{
  "num_hidden_layers": 12,
  "hidden_size": 448,
  "n_experts": 64,
  "experts_per_token": 4,
  "d_expert": 224,
  "d_shared_expert": 576,
  "hidden_act": "quick_gelu",
  "moe_layers": [1, 3, 5, 7, 9, 11],
  "n_empty_slots": 8,
  "router_score": "softmax",
  "normalize_top_k": true,
  "routed_scale": 1.0,
  "balance_loss": 0.00456,
  "balance_bias": false,
  "router_noise": 0.1,
  "init_std_router": 0.00939,
  "lr_router": 0.00114,
  "vocab_size": 16384,
  "norm": "rmsnorm",
  "norm_eps": 1e-05,
  "tie_word_embeddings": false,
  "optimizer": "muon_variant",
  "learning_rate": 0.0091,
  "beta1": 0.93,
  "batch_tokens": 131072,
  "max_seq_len": 1024,
  "train_tokens": 434900000,
  "max_steps": 3319,
  "dataset": "wikipedia_en"
}
Below are experts of layer 9 (counted from 0) of a mixture-of-experts language model. Rows are named router (the router's row for the expert) and show model dimensions 112-223. Each number is 128 + 32 x the weight over its row's rms, rounded and kept within 0 to 255. Numbers have three digits each.
After each expert's rows: "mostly gets" lists some tokens that are sent to it at least half of the time. This comes from a sample of Wikipedia text that the model never trained on.

# expert 15
router:131124122149109080126192138134113122106141157084159129158163121137141095113150130130116119081120115087069150131167096158197103157125097124131122172109055060147106101169101169108112158133138104140157086110102123124101139132147143126123117118135135162105164171083113138135176128140170088131118178108141155138083097114076149172084091114084
mostly gets: "Binomial ", "Phylum", "entire ", "the ", "Its ", "sub"

# expert 33
router:119097114131143118161155096162110124110093092135126118087164183157128134158108170159073103117143135144120156154068180083171119135141163138107129113129129074119080146135095170148104134133122144129149157141105111146186136119199071171179106150096099140124133110098095150099156125150128143101088141088119119154213094126142132088144159192208
mostly gets: "—; ", "ă", "ο", "doc", "ł", "ț"

# expert 22
router:144164143122199097099104125196116127031123157155111135055118092102158143080121163112113128155106140098140121130107129066083158117088089144106124129157183151152175144139094164110076103054111069104105156147093134149169140126163129117088138120139116117147113066195163124181090184114154114152085091098160057158127133158157093103091186084118
mostly gets: "who ", "they ", "They ", "It ", "She ", "."

# expert 20
router:129137119178177189152122108153126092140090116074123183163104116167152131134146158074125159128111156132057116090092105141089119181135124190106144129126168133107118134136117155144100122150126101072134135099153170159116096100085161117120138098198147118135102136112095169117208119119096118138127138161160169169170109125133181156126085181103
mostly gets: "My ", "You ", "Love ", "Me ", "Be ", "How "

# expert 10
router:140125154064118161073076147100062126130133093154131133112125126078169127146110073111129089123156114094157098155163171138081100111142104132109154130093180140121150134133154109127074145142122113140201173076133128165138154128097157131192128104113167145134122119105163121109132131067096106171121152102089158096100105115110124148150084132138
mostly gets: "Votes ", "Candidate ", "Mike ", "', ", "BRA ", "Turnout "

# expert 43
router:123169117100070107165102116131104103162116152127173114159083185111088122091118129122151137089112122162125109103172074087127103169061187132160075123085101152080134149083160072079117124177159088079130108124120113068149090126147161167143084169187130127080176140117144076123099164165101181137118093122138100148151160214097151101168103099113
mostly gets: "cin", "ensis", "idae", "osaur", "|---|---|---|---|---|---|---|", "aceae"

# expert 55
router:130144073130177150157143128128076056131146117099108095143140099136122074102145144098115048172185123159111144056148143126141124137093122132063085148092113048087089110114144167158189139156196099169111146111084096126146103037119169142143154123209170187123099110112171171091142112069097119099189164065130153091179072098143122129107131143083
mostly gets: "Al ", "Clade", "://", "Edited ", "Insecta", "Genus"

# expert 44
router:112063142158195116152119136136123123134124158069077166162191115134149133115123161175104170188136105150092138122149129166144123142098117093064086130130165108121093142081124089162114133106117163100158185112133145122167181096154163126102120176136196107140094104101145134131118116161076159169144165104097144050112135138114107090098192118102
mostly gets: "ov ", "Jones ", "Williams ", "ev ", "ou ", "aya "

# expert 31
router:114057119135137116169150120156068141144165144167136143132200156177087136142081107142135135149102137122106187115125202070135149139132101117159159135156134149056191137149164165137194163121110118091089116170136112195137165122119092064130140169074129107134105154126079083099060104154105116112099115106087068157120125215072129100102131104135
mostly gets: "201", "199", "198", "196", "195", "197"

# expert 58
router:075069112120183155122105084153156077161158129191128133151093176116098152154152189093147130138138136140145090136171140094142156147122169081157109149118119157104191110143141193081132114159125102181093129105160118124140149106150123148139125138112094102190092153128122132155123183170133089156083159146132133147167105138123102173163122100125
mostly gets: "Mr", "vs", "Episode", "Binomial ", "Rating ", "Lt"

# expert 36
router:108128149125075112101113133104126107164105111133157112126131134106135167137116091159160188102106146094139109125144086158126142121109110200177145090166146102128142109115113075077116135056154161142112083177111132123087097117161155179120093096101129117045070130075135079128140045167192145155139103134147113145153156215144149170114148155162
mostly gets: "==", "|", "== ", "===", ").", "\"."

# expert 46
router:073068179110139149106157134146188109070165124081121143108132155149139145115067125128190167119080175136076176154143123145112084162138165118111153168107167118112104118158123211140086106127103129155141200117123141147093139136168143107114112163094156127184115140113089103108152129160111102135114175076114119080128159138074149102131182131112
mostly gets: "An ", "East ", "North ", "West ", "London ", "century "

# expert 42
router:136048089170138114138122102162146117114120144144185134137094154130126175148137148115124164122116102132094084138141145092134126112122160080080128146133152178118090156151131134157165064169133084117112172132048124084104108140108139150112132171158153150170073138126134115074120139155102119086148075159141133063136135129178139135121107143069
mostly gets: "could ", "should ", "must ", "can ", "often ", "rather "

# expert 25
router:133142177152143118144172148149110127158145079096087129170122149135168065097173133081125065130173141142120130133117081062103153110101147116097159067059166101144111124127129140155081074079119093090131078122073120138058152161092137087115169159181175102077125109165106199147132129084168116142173111172102132098093195141147100120116187144095
mostly gets: "In ", "during ", "within ", "During ", "On ", "until "

# expert 50
router:136050138127179134132145089157148098108110186106099136146138094128139137140144125084136161105140137117083117142067117176196115120109163061105139150165105158154118130129105167145166106113113153160150160073120107148136122145112136152101121155164139161173101096166158164077070105142114122070079096134101134136107139057098132128149114107059
mostly gets: "number ", "station ", "role ", "part ", "village ", "List "

# expert 60
router:089133178159110100117186147158123104112127166069150142149202105100092111114110148168166121094166184143153154140167078134117129137116135201086147079118208089130095096116108089162096156122105171125169156079076083127063103098152102159114116124115162131156155125089166104168180108154109077149186158109140142142139117188097120148112124094135
mostly gets: "AR", "SA", "BC", "MA", "CH", "SE"

# expert 9
router:104109131162098194112107141171134146133094118117133145150112138070132120193122203109114118094094117145112100126110108134068149155166133127119151105175084144136199134137110142073122147146085094098091088194197158074181109130108060110095123089133103112128088132098128076159127167146164138163100113140166140153118102184170162122207103135193
mostly gets: "show", "Advent", "Fire", "Love", "sound", "Son"

# expert 35
router:120196037138112142110091166104105093080144117183112125152105118130131194195111110122128102101126133133183093126160166100160119148190080118152123103086114143127123116162120133147209167202147136093123152104165111070080150131125122191155171119135105146208162088144120165190127096131161107086152146161090115163081086141159103102103111148153
mostly gets: "\\", "{", "uc", "τ", "$\\", "$ "

# expert 62
router:122098088066138131093144169122158171164104111137149112159122197159099144071076117126083128113114189141147140103149099110057130167132131184137108106181113073133116122154115084094153173134197091156150108083102142167074134130107141141121133143143116089160110150178102179103065099174126106154195169095070163103101161178133158100135080117114
mostly gets: "- ", "Operation ", "USS ", "= ", "=== ", "Binomial "

# expert 38
router:143072118132172171135109102119095117150105149149118139158124125115116164069143151101152142118144142105080144105097122098118109120138134082100184090172089138144157165158193081192098076108127091151127102203190122179106099081163128110107121157049137114155097113185175134125194140127113179051160101145120135059116139075143151139150150092098
mostly gets: "because ", "gave ", "find ", "wrote ", "Despite ", "where "

# expert 54
router:129160124135096128103139068159166168142149123150106098117151116167162081144090098177091109124158107098126130104129192161117099097076127165131117120156087097090175109127148134056203134107140184137145133136111082101113177097081134075161107166114121117078148140168094135118098125117172103146201126088143096191123117169180127126114139141169
mostly gets: "Genus", "Coordinates", "Born", "Phylum", "Occupation", "Animalia"

# expert 3
router:180142135090091115143141096125140131136124093149165106126144072105090102088097159141141117159105087086114076134064102112170060171130112151068139202089091104172057113173143076070105170134185131155059160125102118096121111137105082133118156143146150159121138181108129036186108106153138096062120139124148132167117171118154127128128126135101
mostly gets: "St", "Hy", "upper ", "brick ", "tr", "newly "

# expert 13
router:144139074112160099049110163121124100144102102180129132084088081140092113135178156102174147123089118108192171169148063081202130075149137150178092136111136136159139115114154117145092089145127109196091139095196119129109135162176094145162111100084106084112119157126110132146124106101105115139121092105115086108165129148150124146117125146163
mostly gets: "sq ", "Population ", "census", "km", "DST", "Density"

# expert 47
router:165160157133173099164152117125166061148172137114118128143088173102122132097097146153134175075106142136090121115119113149094075201149130137142119134105122067172088149108128161119139176125116084126137157168113155128125123114115096116145126133135112108147133178155158111120114136112123164097054131153114180129101115041143166121133178172160
mostly gets: ".\"", "[", "\".", "(\"", "...", "( "

# expert 29
router:155161124157091138106199130147138114144104159074125108086152106129113152146146064115147164131108145136100123142100152106128120181143144160185074155199136190191174087105199119082113128122111154113081077181134064092111123148109124110089120089111131098112178124111133093188052090152196108138119117176162137142149127192086132121134103161177
mostly gets: "high", "century", "inter", "Inter", "sup", "north"

# expert 37
router:092096221160148122102120151131155148082102137103102150080170123157094152152154114201129162147092145110090155144125114122086116136112089128133144121191186131142148106076108136182076088037130176092115152086082108122137174123125154135125162135093177101142113119118122133131230084131141104168140135093139137119113096140131110093043167087132
mostly gets: "He ", "She ", "she ", "he ", "It ", "shire "

# expert 8
router:126126130146106165146111149137100099130143152019138121115153105152140111074062130178123144068143169115076136134098118093188117139118149144139137087069115117153088103141065133176150111117157172139090180099096080138109146177159160075088143163133138154139140099097107071130145088094119132114148148165169118150145117074145125160103095128057
mostly gets: "their ", "his ", "the ", "His ", "previous ", "former "

# expert 26
router:181160144065157141178140139064134134109147113150108093195194153115142112057118124164133130116130092132136133133123157128121162162067088120160131097138107144116233116174167115076114163122150136176123099140113100106169197163114098143126107106156098125114112120098076079164088138167128158125109140129116207167156164133148167149069129132189
mostly gets: "Kar", "ı", "š", "č", "е", "Bh"

# expert 63
router:183154131139088109159100063155164137063142099109107142102090128149197179156137162164177128101120115086100168164162154151128130186093190080099127175140146082108109118149144110210142132143104164136172133109091146114118187111157064157141156124117139131112107141164150093149129168144166131187125101127139131088136096076135073176145165157091
mostly gets: "played ", "See ", "/ ", "provided ", "– ", "— "

# expert 45
router:097131165089073119119105129129122164114130121139151151126142099123156166141094084084189182116147170211094150157166100138132124173107128165192117111122106131113107112134106093100136154037152119161177148122166142099118120104130124163103098164135105145094124150078184109115176136155160226165119155143085152104090152169176114150139114090180
mostly gets: "'", "Mc", "’", "University", "Stadium", "County"

# expert 24
router:132194109133059156152171130103135125131119177122218174112089127066148130136156164093148103093085125126153088122080129141137116139159166163107212098174110200147163142120146152083117149147107094082175096170132161077141114148143106154130142065069174147113141126111131074209084119110118160165094111167100102194122150211090134132161103173186
mostly gets: "syn", "neur", "hydro", "prote", "wr", "imag"

# expert 27
router:153129155126092138132135112153148196098097114113107130164109175107149066135057127112121102095120136140197143096138103112136193107127105139140152083156108211164196091119155108100114149131086181122117077213166170109161096177104132082079163076143129120121121143125131099122089138142110121136073118092141113147116147148161143177106135129149
mostly gets: "Ug", "Abd", "ñ", "Puerto ", "ona", "Spain"

# expert 48
router:166187157156114139090180197150130117120173100197138111100139153109142080145160133064151138122122091173089119124091141078162091106140131125115150172058193129149155144124134069120119074117120033095084108156185081153067139141154110132119133101192110113140140058129101171116157108099136149105144119156164168115129102114136101152128173126131
mostly gets: "of ", "during ", "among ", "During ", "For ", "for "

# expert 23
router:119080129131086098129123095157134155192142196110134127195114124104147069158116127156145095146160070114169167167148139146127136178134129101102157136164090069099128124068132117129139099140158115115160123077147145110108123089141199096139160152155115163169159141194137170106146106158112113163114139077099188049120120133139113114170099059068
mostly gets: "Votes ", "Date ", "MF ", "FW ", "Swing ", "Candidate "

# expert 52
router:103161105122146125120127166118126126096107109122120066115137089073085178150078094147090082150156134148154095189049141131067139170074127164168195153133099176100113149107173194116185129103172154125131127141101173134192139104157112166083098114124132091089149134117158152150141143122103101123127176182064086153122104115128125151104143173207
mostly gets: "ac", "th", "ah", "dis", "att", "ISBN "

# expert 21
router:113188081141139124141139113100119164142116162124136161092148155104164139187186164090122110166087138130209055143120171162090080107145098154139147146123090168157148221136153122095194153171154145110110072132166146115136086119103134151089187103102138136074144167111127120154114154129097192169176120092100097147126121168128160141120131141103
mostly gets: "position", "ator", "process", "tax", "tors", "actor"

# expert 18
router:101186111107129159170110176128108071124155118134128104089123113141112170101122109152121123142181162160091167089104139101142183143149114164123109141088083135125128140104117136232136102127067105159126064163157133209181134131130105161146115121137101146106134045159131165111130160116127152127177072105090097120172120164141118158131145104162
mostly gets: ". ", "). ", "Saint ", "Candidate ", "St ", ".\" "

# expert 12
router:158206128063175139136127096144190139084132105106108158100128108115129163158158122073096102133125126083069116158112136121124130111136135108131086117153155169136162109110125143198157174144124084115143084172135189133125111128154149107150107087080168174116141152176112137209204146122160093140141095155118248107116162042081163157081119144113
mostly gets: "but ", "and ", "when ", "while ", "that ", "which "

# expert 0
router:100095102185105128128086059089178193166163192101114098117110151184133131116128087145155178141186100177101149127161103177124133070144133082104167122093124093129118103131033167170166091123137178197124209142099046132171127120116149099185130131194098097160168180176111130105158105136178104087125138161137110132160099067125131105045161117129
mostly gets: "=", "JPL ", "politician ", "footballer ", "classification", "List "

# expert 5
router:091122116087167120193148128169118131092164147072107163129162118139108117079128160220141141082198093142111168099125115108157085090112122086137135151122068167167085106139111168140159092102084125146109205141102136163131142128104094104175122080142109121120179171170114124104155042093164076082098110187205130122177096119163136106145127134070
mostly gets: "married ", "based ", "killed ", "due ", "worked ", "working "

# expert 39
router:155140118111087149131124128176127142138155052131147095114126070120055119149154133148146138169156113126169083127148164117147136084149090164159086118169160155156150156128140105083112095193109098068179080172197140107116124159147159175130125135127083125100133124142143108188122139116167123156128106125108102144094102150124135130133067083146
mostly gets: "Votes ", "±% ", "votes ", "JPL ", "Swing ", "Turnout "

# expert 32
router:132073103102199105089107098130124103140095115098127134082133124165086108082174050080114196141119179137109120186078123131123119111118076132130164136152131153098104111046163117130126154105206184129061174063092109116178117128075124140154175143150153090116191105154096161086164121153124119074103116155129066094170115084061140155086143143105
mostly gets: "University ", "World ", "Royal ", "Air ", "Council ", "Institute "

# expert 7
router:039154175135080107127121139166127115086114151154133142112117202169042147140122153137127148179178090198134105075170107180158124113117143107137109144172067124137116126142166109078148179125172162141204100133174152048142104141104109143099080111155098132081149160188107157122165115124125139183094113122095154162103149177098094108173138119096
mostly gets: "ge", "tis", "much ", "Ge", "Australia", "University"

# expert 53
router:152168139143077063152129101154103165098111196185149154184079121121110156084126159195128159131137113116184108122178148160175113125153171102108168183116141109165110119119149113135146154093070130131105086133131112114130121132151140109149085106143175135110127117088146147164130131153110184119077117116048101132077096108157108106094124095139
mostly gets: "em", "Jr", "Website", "+", "together ", "www"

# expert 56
router:110176138078145073172096151164118123131114248088083097131142191164138120141126128170128090117078130125119162110189130142124125132074099091198128118184064155086100167150164130125140138139126134145138038148066162122141110129125038076099177119157133101108165135129140062165119119131089146155109077097126111137148136157111099098139126079157
mostly gets: "ville", "ler", "burg", "ley", "berg", "ala"

# expert 2
router:148146115167186119152158125103178144109143120094114144136099096100145101027163132093131099125102087123097179103150146189143063191103135121103160118142106115181091141091098136131154142142121125146118212051121151141104132169162133153154126118110111161162165119073153100065201125130175096131095190147113071116155135093102134143109128155101
mostly gets: "Soviet ", "Chinese ", "French ", "human ", "Russian ", "Syrian "

# expert 28
router:156176154125116187127091096132148127149197160161132119127130123142155113139095148160082175151091113149153091135167119120057137162114125139111134059163122103153108112125135138118112118133175102133149120140101206095112097113177047133120122061144068129106153120052123138125093151147125067112157118119141169122103175083153091145138110145143
mostly gets: "day", "According ", ".\"", ":", "ー", "said"

# expert 57
router:132120181145126137119120089126140124117155147107107147161112132113113106184162119123163163190159122115114188092160144074147143111178166087133105124133210100114115096143096132151168123126074148137121130132136166194100117122171101126111095114078149163156139143116133108112172129138089124044140099125096142078135127047076133115101118102113
mostly gets: "), ", ", ", "February ", "\", ", "August ", "March "

# expert 4
router:158147168150057138124123135114115186072124130134122160109135099144110157194153151137068140110122122165113127151119137095153103112151057126116158103161193074063179142146131161136139104159152061101140100183081198116103103173146127109085076153183104193173103124169135126080149162147133148087179050135126235124138132099089087156107104114105
mostly gets: "was ", "been ", "were ", "became ", "had ", "being "

# expert 30
router:115088117157132135113119114075116100140073078157130152117139135191099157157161121185115173129131163106125103120093144156133141162114155084146114123052078043146078158117069118118161140093114168117143098084103088172153141132137135137152163128134119132103121163160157163131101068123121136075132112126077148077097158052151086119073162122116
mostly gets: "); ", ")", ") ", ".)", ")\" ", "\n  "

# expert 61
router:184186187135146172127097068109169190119144101164104107121054112125104104109134142168076133087109116084085074113185087145127097037128160126146161180187117165142131168126181089117132159103097158163090122139125156133109105112142079075165124140077135144152152170160140167132177152161094132107128095099163115142152111105167105118099093141093
mostly gets: "However", "According ", "These ", "While ", "however", "|---|---|---|"

# expert 11
router:080028170142148141133134162153154080107085126084093163136140093179111129112129124177118134121166139150142154139152088180116152113108133060124133118116089129124084108135060212139137122087094140130121183108126125167120136110142153167096177172116150105108130078143121108086145126110126113093098114161170093105141159139178109089152126176062
mostly gets: "football ", "television ", "debut ", "games ", "Championship ", "music "

# expert 16
router:112130163126113171118138128164209130128124075156111138109136128135094102137050062124116122091149138130140170118037103068135120145160120148170143092041111208154119086138116063069166120123141142096146081111130132151108100159136100105138161080150119114136163119123091098143138120163107095129111133160096098139143152142120104086178139061088
mostly gets: "B", "R", "W", "M", "N", "S"

# expert 17
router:126111138147098164111102171151154175144112115166075135136114186085125164164150129160101143108123128067065049112067149129139145124172132168143093153130095146138141157150156110014131119096087134114122099191152131084143103202114120090162156152068126146090139127119128116129090163109113157166127099171155117151151088196204137127148112163127
mostly gets: "However", "year", "however", "country", "there", "later"

# expert 59
router:160122135121154138105112128043159101150139075125137089088137102117211106145114073169124156111089134116126172077110133095134152091167089139106151147123161146112153142135098098153109147137087105178135120109128123126056064163134089163183128188138100140109078074125154118151125114141113183117105150173190098143146135109132101113097134169048
mostly gets: "Tournament ", "finals ", "qualifying ", "Challenger ", "tournament ", "⁄"

# expert 51
router:074111079125140150140164130069102110163105090084114114111144114145172128134148102141126153108140095149204145165154134140108151098117097113103135138113109150081146097128074068131092141118108150077139190063138106164132124136143139131182135154166158141129092081109161162068166110139115112154140164113121091107094173123103131133151112081080
mostly gets: "MPC ", "Win ", "Hard ", "Doubles ", "Loss ", "freestyle "

# expert 14
router:111133173107087109148178151144160156126157167199177114100154139174127163129121131102101100089123124102101151174152140169090079101176164184099108164117114113174132136133078157173100128124118099128158146187174197176152112151134129105071099104066114115171107130124073114162142163137164111146091082092173127137167147179128123129137163101170
mostly gets: "\". ", ".\" ", "settl", "dec", "colon", "legisl"

# expert 6
router:132117143125121120150100173135133119091124131130145153194193186146134151185143116066132047144157159108125116145108108135115188104099143107153099138118103131117221107082121118122121109093120134144155088085103100142118147122099116112195122158061167092132141143170130164129124197104138141060098152145150174102120050097171146107162134154098
mostly gets: "President ", "Sir ", "exp", "St ", "president ", "brother "

# expert 1
router:166113122087110131112149126118119143126117107161133123115214127119137079137103074136081108113141150119174119156151139120073173110122068145158175119145119136106194104101096114103212153134136117059154059133145152115104159120138112109159125116136109130106070151129173098162086160142127201134095113127127088118089154210095133123174115047179
mostly gets: "Mart", "Philli", "Clif", "Rob", "Riv", "Hap"

# expert 19
router:181173113109174135158202113126139087180095151127104103125144099141111124129178109073132094167123104107145176148121134156174117116132100122129135206056083086154117086072172105101071094122147058139068106166156133121138104088130059125132158142204147112087155086122122147127040135108133121096147089124109139098142119190178113120168135138073
mostly gets: "At ", "joined ", "located ", "held ", "followed ", "near "

# expert 40
router:102099126104155110105106145118115107118128148057114145096134157098088188131138131146161137121128163143102086083147108165137112199068079103077113142146174131113129099103150149156105150111120129130111170052125106118177186135127176134170129149055117166110101134142133141102130149103143105175158144124149161066147119158091139146126122110104
mostly gets: "him ", "John ", "Robert ", "David ", "William ", "Richard "

# expert 49
router:124119090097111122070132115020100142128165121132193163125147112114137074108095162100087137122154107119214117117107123125131161111143115154119141133103193146100121159116127117134082117113112160128146074094162093113028113088150161082102122103110134139145122118130144094153144089053171071144160172091091089132112117141137125057125124111128
mostly gets: "Coordinates", "Born", "Occupation", "Phylum", "Species", "Clade"

# expert 34
router:157175138092177098108060159153142144138143136094097134180095190135101102142148169135119138145121157173143135139083132042113086133126127115160118147097111125143156123163189117097160144146131199080107085110090109127187140076140185105109130158108077073081157083125104144105124146110074157060126087103123128159114139166097086135141125104181
mostly gets: "li", "ti", "ati", "enti", "iti", "sec"